Experts of a small language model.
Size: 14 layers, width 320, vocabulary 3616, 85.9M parameters.
Experts: 128 experts in each of 7 layers, 80 GeGLU neurons an expert, 2 picks a token, a softmax router, a shared expert of 192 neurons.
Training: a variant of SOAP for the experts, 528M tokens, 8053 steps.
Below are experts of layer 7 (counted from 0) of a mixture-of-experts language model. Rows are named router (the router's row for the expert), gate (a neuron's input weights, with its number), up (a neuron's input weights, with its number), down (a neuron's output weights, with its number) and show model dimensions 0-79. Each number is 128 + 24 x the weight over its row's rms, rounded and kept within 0 to 255. Numbers have three digits each.
Before each expert's rows: a language model's description of what the expert responds to; "comes after" lists some tokens at least twice as common just before its tokens as in all text. This comes from a sample of Wikipedia text that the model never trained on. Tokens count by the router's weight.

# expert 59
Table-row openers and sports table headers like Result, Rank, career, list, plus word pieces like vent, urr, out.
comes after: "\n", " C", " con", "==C", " Res", " Turn"
router:155128130133128079127149132132139111101149144103096139190165107104151159141145123158136138134126159165134140174092164113150118124133131153086119151128127123161186154149134142115129152113124113067113111090090113141152139169148131149151090091
gate0:106115134144119148137099118148089095129120178118121170130163103132102153069122118119126120121112074110173117093119125138154103095168119114110095081141144127101146126130127123131148153144084113121180134116090115149139122138126160118102118125
up0:125118130132116064127102149134092136152188097081077176107134144138137115100136137117129130111123133105111145118132130100103115142130155086125104156126115125159166115129120106075114119171123107143148063144146089147080101146111137105136106125
down0:110150153096131102135095153142113132142139130141096142181125110084166127122117127103129144134133113147147106150175134124103139141148163165156156079136134091095137106120119136097170149097126108112124083132143163158108143101084149148184114145
gate1:138162167149155154168116138101135084112119158085112141151140150086115107098124152134122112102106081146131153125141089123133113134107088124092119137149082159121114121155129100081086144125111146134110156135113147130152153110136129097151178186
up1:106098085091101115118137127133121164153155126152139111105125120161123150132129113121146135188141168131143105144127138132152126129159129111179133128124175105162138131091130148149191131127112126162144120111150109120104106139115155162131091069
down1:099153176126102115157135075109125101130139169160125163103122123113177104147161176120109112117155105137095084125116099165139089115115112186110153133142129105108116108136059127094124158164102112088117141111116110126138120116128148128112110114
gate2:109138145116135105090142162114125108127144121100138120156195114162152117169114169161164161154160158125137182124102164109120147119113153121165139149148103140153174093128145108119104111101155103131124128112143112090160117178123099123188149099
up2:099090124143112136137086086137117146127133158185134166096122151087153134079128098095109108111135116133178101119161118118172120099131131171130113176123135133101084163133127169125162136122163180127108153130137164134134105093111132157082104127
down2:160104135098117113133149175117109143133145140174125157129150114143147142129091144117143101119071110125158090175132093106099144132136143129134121151147156104154114159131132108137112152133132159141149107117142161114143104100168129123090105108
gate3:134127164124134107157134163129143105150094148148061146134146119130142132142141140104169152168082104166164158129079126106111156105133090070150125116116113123157116117164108176084117151115124143110144127099128081109092118136133123147115192157
up3:152098118121135081147109143128143130130108183136094144158148126135113132134123090113165107131164079185173138143097128090146159135115093071115140121137155145145142102156128144098074140163140154098124139130134135111137093150124155163134178174
down3:107133167114110152121128136169127147137132105163150137131126147159137137145149119140123117161154135102139112138140169102133173148118103094091149117076131105093130107147086142132109111180155152143163150119142141084137108098107090187131166127

# expert 25
Digit pieces within numbers, like 100, 500, 000, in years, ISBNs, model codes, scores, populations, chemical formulas and table cells.
comes after: " ", ": ", " | ", "6", "3", "-"
router:101102140184124125145131160118118164126133120117144101109189117081126116081137124076145122129146126152129114158099135123167115109170101129171126134136130118122165133132085113172152125090131151133132157173143139151147152103155138166119121124
gate0:114162124142175138131098156115095164176091110143103116139147113140143139107117114124141078184140147095223167119135147168115126087129157157133125145164141117150210155138155141124135163136118121161133131133138112125132137092125166123114133147
up0:084181110126180079093100138135117129169112130152076112103165134178124144122113074145144113145119103125111121127112110145183108102179135165155084123161135096111169132121191127125136126127113143181122138157122117120111142120138147132134121109
down0:129114106128170149166136135141127136152111081140069160095156102090132136122107118200112167131146133098122111125131147155109090097158117130135154106141150158131157122139135124145107091143167156172113157134130166131081149135149157143142131147
gate1:151117153129131128125154192101154116147107074136129138132114093133141153092156117126154102161146126115124141124140164142138124145138111110139177102118142125111157117138109148147152151159135102115122118100150138101133137142130120102134119187
up1:092139108105108119116086078136140162127135188103161124127098154129096106151115142126092134110138124141104093118132083141144131123118152146091068146126095119126102131119139123132103144095134154080147147136100108116135103099126129139125161063
down1:130119079116139079105131166138099108145149134146126107143109151101173118133107088103151140134070135126169123121104114135151143121141141145110129126130093153144132143121110119124142093106149116093112130126132120167085121140101080142147133099
gate2:154124094106125105106138109155184140132169126121161157120140110123104122081139129141128122114153151144088112117166119169163117109143133094170147112151139140101093130131152119142125116088156124087117131103141133127195162122081129123128128141
up2:141121109145118119120163116123159171138143138149156108147108131130133137078077140143131125145116111116095115134113132124144134091162152111123111157174093144114077111094191107148110117097166093083179160108148130103171165126100134119128128116
down2:161115163127109149149127132114136117093121139115133205144145127126143115135122174175160111161135129147122134137123113140092141147110117120120083170094150123132108144114069130136162112100144158147092111124124143144166128105123084203142123126
gate3:146109115142133104151099138129124115127142133104153135101140124151159140072153212146137123092098183122107125113110138127101148103098142116089115169121146115163102118123083088123122126171131130107069146133132133104121184122120133121097176147
up3:139088129124120105142140164143122101141157132103143108137156119129139152116156144121126135109099178133102125118068163129117125108121144113084095122106164105154109092142103088137134126139146154117108156112126179112148184136127135122131153132
down3:180171101152144113123102103090130129146111157140109109138114111147123138105155129153108147085115115125094119103130170108097095125126173101095141171123122137129146131094152112198146125127158131095107118148119103106165132137131146114155092082

# expert 18
Individual digits inside numbers, especially after decimal points, in tennis scores, times, measurements and years, such as 5.7, 7–6.
comes after: ".", "1", " ", "–", " | ", ","
router:186117092138135145122145117143095148157089157125128134100130139171141122058144133153121126062149126062176104179121143078156184092128098149137117142124095122141179108108144115177131129100096089135117154159123135128107119139159169146107143108
gate0:118106137141136087115053087140121121116156131113085127122167124159144167123152167128107109108151116133122090150140158133111138140113149131135151165125126168145120089128129115137086102109120140083121130115091147138143141146178128135123128126
up0:107088130120116137113113140177148143152181139135113129151100116138137169135141127109098088125145092130105140119162169124082128154110114121140106130084125134159104138119117185113142113143161112160110142132108182126105129128141111124139156111
down0:090149155092129116139120123132085126119145117103155130111149135126143133109134054144099145105113132109155146127096130147154120160105093101137139096161113107127153089116140138136142201143112097143113133135090101083116164134127136136116121139
gate1:094095118114122169130087187131109141130155142122137152123131086153138063118141106143128146130157123128093149136127105107137117132140120144090158097132113128146154125138129142139145117174154084141094117171116163120146100129141159136095101174
up1:136121127115144126176168111120142123147076177137107073181140175133132140102123168098146148082133081138150137129088140176116122170103148138118102176106099132130092118148146086116053173081136149104133127107134140120104136133120143102139161086
down1:122139143111127096078135109125169130149105154113125083125164111193130118166130143112104134117121133123146133128124154177130133125102141088159115108158114105125099124155128132177140145108105157142124118152149125131136132125159107161114106081
gate2:151099158088133126142144125122094140128119147153136119125148159139120145144125160139121141098141127095125111079115152101148137124076080133123127106132131118147124091149145158112067136133168115137095139103093093114107088100119151097144168129
up2:117074147076111151137082117153108158115174106129120099153130126101103105134103129096187120110162120128117119104114124121102097142146132117097118124145116153159124129096193092122131120138141132151168151156114096151115137142137147119134097158
down2:157135134102125127170101108148112099143123115168096143096170114115073133112137161130115124102152106125165087147131154135111114125131100134170121103139095136133161158159135139124104115147118139130081133137121110104135161141158106112128132133
gate3:070116115155119117085085130107101131102107102143154103166145151176155125094115097093149114100131099112130143112120110098116120088120088145100135109162128119138155133123080148139125123130122116074160147123107142113134084174109097105179178151
up3:187134148151130131174120141124148143112132163114104129114171092089102144144115143173109123134144177109160095151151122153100096142115131109176126139098115135120139107161152094123119111115123128165121114131095142143110143145128189156077107137
down3:132182103117110171135089125131137104132130084135116102151121146127185039137137111106166122142096160148076118106137080131107125134107151102137120154125080109117111160123073117144195162115113113145180125168144136131112130155139144143171101143

# expert 15
First digit of years and small numbers, mostly the 2 of 2010s–2020s years after months, commas or table bars, plus small counts in tables.
comes after: ", ", " | ", "| ", " ", " (", " in "
router:136149092074118135113100131141129160119108148126136117108115115129118164136112156209141174100173120158125140100098138166148112144117092140152098119175119158163135111156116167115122169162106129130093114153109152127128108101127140162120133127
gate0:124137167122163129113123047110104115129164120180124131162113138144127125122131152161143083113140152135117119087133106132158133131158124142144156156097103158097124134131100122122139149140092138109103094116109157132139143154108158119120153178
up0:122112096134136140131143193113141138150100142120159117082156110148103079097164112082118142166084124117132116166147160102100128140152153156133128117150142145145137150138132128139099128112171111119117145145089119082131161109102143109144150107
down0:119148128108107120121125110091145093117175146124124124151093107144132175115106132117098114163103114164108127122089169134106127085111141150127130096150172141112133120103183135118101106073171132135119142149140117138152136108153137162157130155
gate1:143162116136126112158166117132134124117130139142099095158130135102134152111142102105160113157113109112115153081119144107123094151113147126123110125135129130101128098120086171143095167147111106140121146159123092138077137128094098112166105122
up1:117146115136138078142151125161098133139130140143110108135122136106132159104115115137129140149109105130128150087129144116110099165128148125112092136144155142109140118117090172128066184146092108141137170147094100143088136122111094083169096114
down1:126140155133119130132137132123167161124071142158153096147120133157170158122146104156149140081115131119117167139073120111177119134115144110127120123137081128148134182113156137114160107125131147128113147146106135121108095142133113081144132137
gate2:143096125140130143121145117107113132099076110134160154102149107129149128112132157127134134141167113123141111124118170148144128155146141164117133096101127160121146130099156112125098132166157145144116116121105128101150181095124095087136140158
up2:133110145141128114093131081126096133128175076152114097104110143123111135103154135152166139103150126118090118092151133169150114143132109095099135105081137138134129171108148171166093115147112094086082137149141152116159168130125148118145161179
down2:133112107132151067107144132113100138159101112107110139140116094089135119089186145140102125102116124140090162123154173138166118109131179109102078123122081119141132139141121145120146115104164133109173139158102130135092149102124138160159123138
gate3:160132140147103115130136124130102090126075121141078119109118102168089115133135111159161164141107143128137117178158140142100134146131146159152107081119158163149114133085131186139114160120137145140160089103078155134129110147111130095129148093
up3:089120104147115152114126148130142135132132133117115147103148148150134174099131147154132137137096103160102111132132088118178115132116095135083136136113076118135165108192099105099187117121132119141145128153130110115110184142163114172158142135
down3:130100128161140147133139103121124149134124118136152114112169115097093146106132124093133109171085106107104142129089123111126126106150075127127142133137136110115130086081138180158132137135139152102099149169137183113160124140159136132127105117

# expert 4
Parenthesized "(age"/"(aged" after birth dates in biography infoboxes, year digits like 1971 or 2015, and the word piece acc.
comes after: "2", "1", "9", "8", "95", " (age "
router:109098143149141144123130109154177131096164124112128084108192133107120120137110127149122117123154131152105152112153123139108128141100152146168150158157102111138153142101102158107133141126139159120184119114146104143137125151141150145168108130
gate0:120101101093147103190141090125129112142082140091152124084160118111142129131151171125152140105119132142128163074162118117178152154124089129153097114125119160127144107156124142142107150109133129142136194137110160134136143146130102078082131152
up0:157139111135166115121137097130125138137127162128120181131122116082162133177112148140178128097125108133123126105185109144189090167115104144145082077145150137118116123143131161136132140112124123121147134130120109105122098133156132157076153157
down0:167158117135165114089099141124159131138152136098131132119104115114118113118149130097141109109141072139148141129116106136187091115113099094134121098112101120119131161127110132133117110140129096140140101136170131147151122130117152106110168125
gate1:124144152105141141123140146139154115127110191165116113133116164129111148113133176119133151128112166152135138090078099161117109117112102124105137102151177130143133115121113105109118143207116100089138126094124160137151125136158119126158136171
up1:115128142140166115128138129153149071119143132156113141109106162123124145113156129146104165142128148112154130107097131151137118118125110126106154101167167119146148133126103109126114163176081106076117126103107154143137101154120129121168130162
down1:098138112118140105146137149138130112083100138085127124122139112158096184135121104092106084144143102166146125118144179111161134123130140147160091118115140094124160131085118120164169102130100148141112119155160109131107116114118126103122133152
gate2:106114136136173153101118144102144134110142124130155128158096142153172154131105135094145093142126107105116106109120131141107114110132118149166136113178126110118161115110177119153131138116165110141132132137109152154144103154145138129125085185
up2:117142127120156141084110125124165140120122151146157170139124139128133168136080100089132082154144128141108118138111115125128114137136158127182167124202123132113127124125173102125141109123142153134162132131116134121137120142118106121120106162
down2:124113118153117145113174116138109127141090139082122139149128118121147125103096102123134112108162135137168125115124133139111171125140102092126120089112084137115130118142111137129111145097152124143106173133134137141125137183101131154077187111
gate3:087162133105140132109079142148142136161157140108104148129087147138182113139143152175139115102124115098106109092125113154141119165119110127093128129137156133113129142162157133112152153106164138136133124100100133157111106136157107133151135161
up3:121157123159164128128098169188115095124169127125143139133077136140137144143131162145145133112090121139104096104124120140176112137134081154102111131107127137130136148152131120120189137120144132129139087118099140170123097126152098093150163162
down3:138130119144154112091095142157120140141118133122140056155194117099139100138168159117158192131150135104085130096126129154091165129112150129100112114092114127129127120134112142179139125101137129095113092104153070154167095136156116151067105166

# expert 62
Double line breaks, mostly right after a section heading ending in = or ==, or at the end of a list.
comes after: ".", "==", " =", "===", " ==", " ==="
router:147155138114127097121099103125171183146156151147176129163155172099135161131143123116161138123160143140138063137132137119137102151119127109173141125107091172167117133081153118132122143147141137110161127103118096167146141143147101152103120094
gate0:120094122083149120128157104134142112135116139156135113072145116168133146150111113131112146139115149142119127131130117145125105160082142135159168112146125169075113132137104121107139128158064096143112165141119165128127149104128154140142133133
up0:139169140156142168145090170132129132086140106085095122193125123073113158131168143120159133114139130100127107121134130120141141089180120125120115143129147089171175125131167126148148106140168122143111119119132104126143108134122080156099119126
down0:159140092147103106097131093171102121146154111164127125142151145170147126142097145128140146079160130122080114122119094106119118120140140153137126138115167128141127138125167151155114122168112136122143145156132112102148129090163120092098142117
gate1:125145121091109103145141104110116098121102152110130132145097136121125160129080128122171138115126111151103182163116118129143140129096166148128101113129156086114129142123176128106136085146133090125140109082109108096208177131114116137143147155
up1:160121137131092081099134121115128170098097130116087108127115150139129142102087095177187157121128155098133189166144130131126156118095131147108098160115117110091140135180175129093132083150157107161125165126099165118138179097139095121131117120
down1:114155121121097129115109152143114109178093109181172145128084132101108097111138128136156128109150099130150103109100137106151132118138144145154181116200123088127116169144110094130126144137084158079123131138132140124158121146148136118136115081
gate2:148097130128153114119146121111116157124106158126174125129138088131156096120125119136117105115114121155146115099109112112177139115134154156158140119122170082091134150133148123114134137171125142148117133177140072145109118135135140129154141134
up2:134122147189133115120133115138111101157144132144128157141130124133163147138093128161109137144133121110151120155173115126123140144111078156159115160158114128126134129078115142128128107148104161146106144105079129123145100109115121143119136154
down2:147101130115125172142101141140147138111139139108111122157160116080162150138150147093158170135138128097078128132107136139148126141130133165072155128158121137124147156147171106146115071111076127135174150151121121140142068135121130108155133160
gate3:118116115116155104146109114143150135121105118068153109133099112137121072113124117136125154143123147116130127117094127177147123160107138108115098134118148119154158198111134133132150124129146145193101105135115073135114133127135162143136104113
up3:147161143156110158112157117124094117126122107165099137123166130119117187138121112118121085118186124132129105094176129070143127088121134112161165135108131139089110075127138100129112110116127123096134133113152179124145099122094097122113131128
down3:168138109129097096139181157130183145116170114079129173173117137134138167134127113123105158097109127138110112142151113134121176121136146128094123127106126156103140148189137114118161116105129122119088152136107138137095138125154135138113144146

# expert 51
The first digit 1 of historical years after in, from, born or parentheses, like 1865, 1951, plus in/In and month names.
comes after: ", ", " in ", " ", " (", " | ", "–"
router:154103099156141126103067095147168156126172152115152095124203145186127093150159116182132136109147112178125111119138153129146105102125130143127100125121122161101134133130112119148137161117095142124157164130109138155141140108138148149154139112
gate0:124159172088106130136132184134134145131092115129130141113081136105167146112109132179223090133106137144109148157121090132184140114126117134138113136146126086109134147142056113140114182150134084148122161148108120088148172162125139124112139135
up0:162143127133095136160166136090131148104108119124132118133170112126151135138088155161124132118136160175142142158148143146158147159191139131096118171149155110118091149180108108124120156177115090119155164115077114110125131158128153135104153115
down0:111112101151102132119122088144130111123157110179149136138125131124148103137153149130128137181143097165123134115100080147138142101119098140128146109134111129150131121144164126141089179120122099139118115142169132149149100108132097111129146151
gate1:106123074106121134111146183130162152093146151118156129106141124114127115148132145119095153090135147181126128121113157151116131117139085120127110121144112115148125124108184139151124147156118132096101143127122107119151096150082116122136134188
up1:129138090129103084087138174125146158110128130135150130106152120126125112151102141096113162090140106172114122122111156157154119109118096083130091138149112129128105113112171130128123174146127100116089154135120130146137115141076123120119144160
down1:131114134151142109119103100120135152147135109142150110081146082139128103148122121155138136168101122099093166132143122105055116155075123129115095081133074125130112167156124131094145099131112117128151138117144109134189114168133141144121130151
gate2:151165135137159090123099073136112131156120130122121137119137168118136139104146134100090151114148139108119137080123158132118102147100136100120189155173118154092131153097127145129116121118135122141086122131126124140137132169137145119133161125
up2:156130085123097178102168177110167113137133144135145106118106120105125111132109112113137131121114120118114070163132105116190163098157132153126087142112141120143157122129126102112171111138128121114162151167120106107093124091124164112074100106
down2:122114151116131106134174147095136091123197128131073101137135121115109128155148116123127136129140117130150149141136147134104135146131145132143138103134137065184069137148152158117155091128119101100126164125132134136108117132110106128132129126
gate3:150163160118118163122107130104127110092090131098115145098131140151144172154124152109131150134130116100104110119134095150133131136159092146118126131135124116115113130113112107132136072136099137134097141120167140110137115082171162134086145105
up3:121092119135152120158132140156155156136164141156139129153116117117114050115100123150101095134101131160138150157132152131136114133104119138128120115128126148132134138114159185130131166125150112113178105147101121162107163174103091120157120160
down3:159158153114099124167162107140126136137095104118167137138152167087155124105156144129140122112112162121115154128108107104135120102140093130142151113118160119101149145142102134113118133098168144188159132113137103138116139102146126150100076152

# expert 53
Hyphens opening bullet list items in infoboxes and See also lists, and hyphens inside compounds like COVID-19 and A-306.
comes after: "\n", ")", "==See also==", " co", " non", "\""
router:123079138123129165120094122142084124175141131130115085139099175122133097141131164176098101127116174163118099157145118115141106153116118135114124140172166097127103118095107114152160154168130097138126142133161153142123134121135121108095145112
gate0:081134105122120140156164118120150129107086121123099149116106137168152110124136149106091164151109095088133141136157080144143121120119119147124098130142137132149059113124148140111142141137113112120072099154112137137112123121172175168130141119
up0:125121098127109114160139151104137125159153102132055147114110111151172118139099174097090133159096136076138113136144109115128129110170137167134112154098158107161082129116124126107099132115121102134099147143109112103129133159130139128158136153
down0:117116075110108098124137105105160149114148124129111109114128149102142141029125148107131131164134122129125158122133129074126133139116136089113101129121146135135150163123182074100134116097137109147144128115149113125149149075147126094124138138
gate1:101145155155142149116105175151138085128135186109113086079104142129123118133134113162166115120105132089131147156175099135145157146116103113118115153132121096132127131135153139137108110144074123080163136075132112129154133104108134153120124124
up1:161134119079130130162163119155175152148129114117123142146162105116082107118143121131118127145172109137103129146108124119098137095105149120104134143145104168071142125128134101104136087125126097132106099151106193136081146196145114161111163110
down1:134121149130124144133134148101146122133182148142126114127115119125136151110114147116117153125104119098116156140127088145128126093145138169110069117162135113111146117164091153145102073128159141147138160117097134080122160151087153128148084146
gate2:114164129111116169150104182129176125156132152126104104115121106132066106111123158109126113124124135140127126127114146123135121158122119079158172110129127118136119152152107125098112068123086110115155124113129160156085153100113104150110149139
up2:122112114154112095121131082166092117100112094126166132137138155116166127133122094143128126122135141132110143125135124113119161113111159166093081132117098158128121162118137124144149177125146157121100121166115099104157121154148133103177127130
down2:141098142143117090138155152180172147108166127131127178108121117110115130162136133136130158160129127167121098117170103101119114124151109138118097129132118144103091115110131138107165122137061178093099101107094127150118136152101141140107118187
gate3:142138145117123124111158158159145104126114107150137053128112143121161119112178110158151110059083139098131137076167139100121113166110155085138134095071116122167135147146154120124113117142155077132116087109146127114158158145108128123151124090
up3:135143182067115106086099145145122140146153151151156122136101098136111137130114144066145141102115102109145116151092148173136198106073156138113115102121091152161133092134099120111128151120153125151136108113101140133116141117096137133115097117
down3:126135158114105095146117073136158148142097127101102090133110143153123124087153111110066130130184107148159174135130096119107118103133146128138103126128123108122102177117093114169119133119116116152146131127113106159175122127133098061121082141

# expert 35
Digits, decimal points and degree, minute and second marks in geographic coordinates, plus values in scientific classification boxes like Plantae, Eukaryota.
comes after: "′", ".", "°", "°N ", "″N ", ":"
router:112125130112130136128139109138148138147125137115191159153088120116117108097154115103162113141122144092164140135081145149151115118145126157170089148127120088091135141152112157116151145073161103129167098153116151135163188148138152092143126149
gate0:095083107106169102121137136075117144120119168128117098107158126139143109104094145102131144128139110124157103134149116142086128134176158100119110114110115066129126112126144108169123150121134095138161112137110093131112132071093122077147118140
up0:145157129172083161102115145147138104152139099125152151148086141088129163187146137164117124090121145135101164107112159117180124148094134167138130151143111201112124132120128140122124119133118165113119140131141149105109105159134124172106094108
down0:126125128112115092097114073134132124133120148103149132124107108123120112100161128106147133144105128131143112153119080126110119091138125150117081115126103048163119114148090110113109145191144127138133153117098098062124147131144127157131076131
gate1:100138115099102098138127151136131104171142128147152160098190145130096165148136136101107140141156175117149142142165167093122131123112099143155103091121125134144096138123149122112122157126101132181148098171152125116114119148115140120131149126
up1:122145106102121103140117134142132132143126130134141138114163148134078145146163123092108135147129152159116144147145144109116150101134080112153088100108127119133122169121156131109114136113096099178137086167130105107129147136121148114126175117
down1:136118117147084138110146121125124078133163144158140143106144147127113077178160135137133156125120108142079160172093120118106134102155135131155144125135136098068067104085105113127127108184108146132129135134097136159139131144111115168120149112
gate2:125150118121171161143165127129156115133144143134152162153099108148115165111133139126121078159121134118123135117060160152111132139130154124116127110084136131112130133174159141095142131111117136132163119123156084140099145129136141142105150112
up2:135099138131079090123110129114102128140118141120122124112137146106115100138146122140123170098118143135143105144158077118124116130131115135117132163169133110129142117099099136167133134123137143124115164144123156096153147124128116121121110157
down2:117117113111097131099081175138136111123124157152111074144123138135151117125098108151095116120115092110136101117125142139136168123132125125152090100082138085060151148111164199165160137118132167075124123124103092097178172114155116143124133207
gate3:124144109125107130129145098143131126131117170117117123167173148125175105107172124140118142072094129142119108129133183135109089135052128133135104099080145112148117088108127129114142168128095111083143124141154151098122132129153157109125123128
up3:137147147141159141133113127096144125116141094157136155088077108135076146151106132121109124181133142113145169113115098117143132126169150163131161161149125098108122149154151143119114091136140135150127126122116104148111130137095117132120124135
down3:097094134132099114115139102103123102106151119102155119153110152065151104119103137140137106161133101144128158139141194156114139130122115079097139099113059096162126115112112124109113137135127134159123105105113188119107111122145166141124120141

# expert 7
Articles "the" and "a", often fused with a comma or verb (", the", "was the"), especially "The" opening an article's first sentence.
comes after: "\n\n", ".", "\n", "),", " became", " However"
router:153166137116090147113128116103108128097143111098087127126136131131129134155144122127112147132116115114103115123089135133133150154120131097096108124104090116147144124131118177154113126111093130133113148085151131109131116157121099146094112170
gate0:129127149131103101141156115139121111118131068154130130121111152176139115145065139116103140101098113135132152146187116186097128144111135146160155079107174085145122202120135118111147139082110098169100112116127117127097144138092126162101147104
up0:151150131122121162122139101124141137095131090155163179127097101116106135144113141128138107137149146119136142111157126141123111136117169136132134091080155129103141146149138121100154138138124095126104129118099112106120154117113128142154133129
down0:156154207131119127157125044155115152076162145147087163150108121162148158130095099117132114154114158060118109113116091126119160124120127105146115145112129130121133147136107138156119109131128133132128159145125115143160121147076121119089120112
gate1:136125122097162107103149162105136149109113133089159105148167081149140131150172162119155085147114127130101117142150085099105124129110128156151142114133123122102186081146112137119118143118116138137125127153157145067140133142100121122104149156
up1:090113091162106112132118115146146075147132106141120131109079179121097134148061095168106176122140120117179119135117145174114113121152152138090159135098131127152076167138138126135107101135142114136158108115088114182108096140163108127137167112
down1:103117139149124118102173113129111120126198131122177101103092122099112110139182142127111119115105099177112113106129118158109098129128154150086121135119126099096190147097147155123129116103104134131130134120131153114090121110158135115157163133
gate2:097138133109108137134085129140166122116125174141144126164113155135094131160092136132161147121097116110127112150148160121156146108138188150146135131154126127102132135172137138146099127179143138094147121131134128134134087125152139137131127143
up2:156109116109177111118160137137089159115189098154124159110144132104199122113155113122115147131156130136143144130127102153123131143123088109105123126132111117115105139137125123103161128084114093150121150108136118150111151133126119129095127085
down2:136146150066146132114129133110112097178134113129143153116117116142149141133071099132095078173120159145118109128135108107172138084158123100090151109137121145148097136090150122138132096128115128161154165154133124129112113139169117131167123132
gate3:120122142079089112116094132135157152101137124104132160123114132112143133104152139108120127106131105115136125068119135137078121102129091128113128125091080110120095071109147120124121141107133149120144078101137107115129157152204148166114156125
up3:154139113157153125109089131112164132098148158146104147128150119138116161134146085168153125117144114142150142101124098110138122158155104134121128112130086121112119108147119129145121139194138123117125139099167142175139102111082157117126093148
down3:138171082168128125116122126125132148140107115132154094091157150165163150106097137084163145128151107156132119117110096117192109143084128097113118134145147154145135128148136143112070160118104104139094128131159116170115155120123095110149141087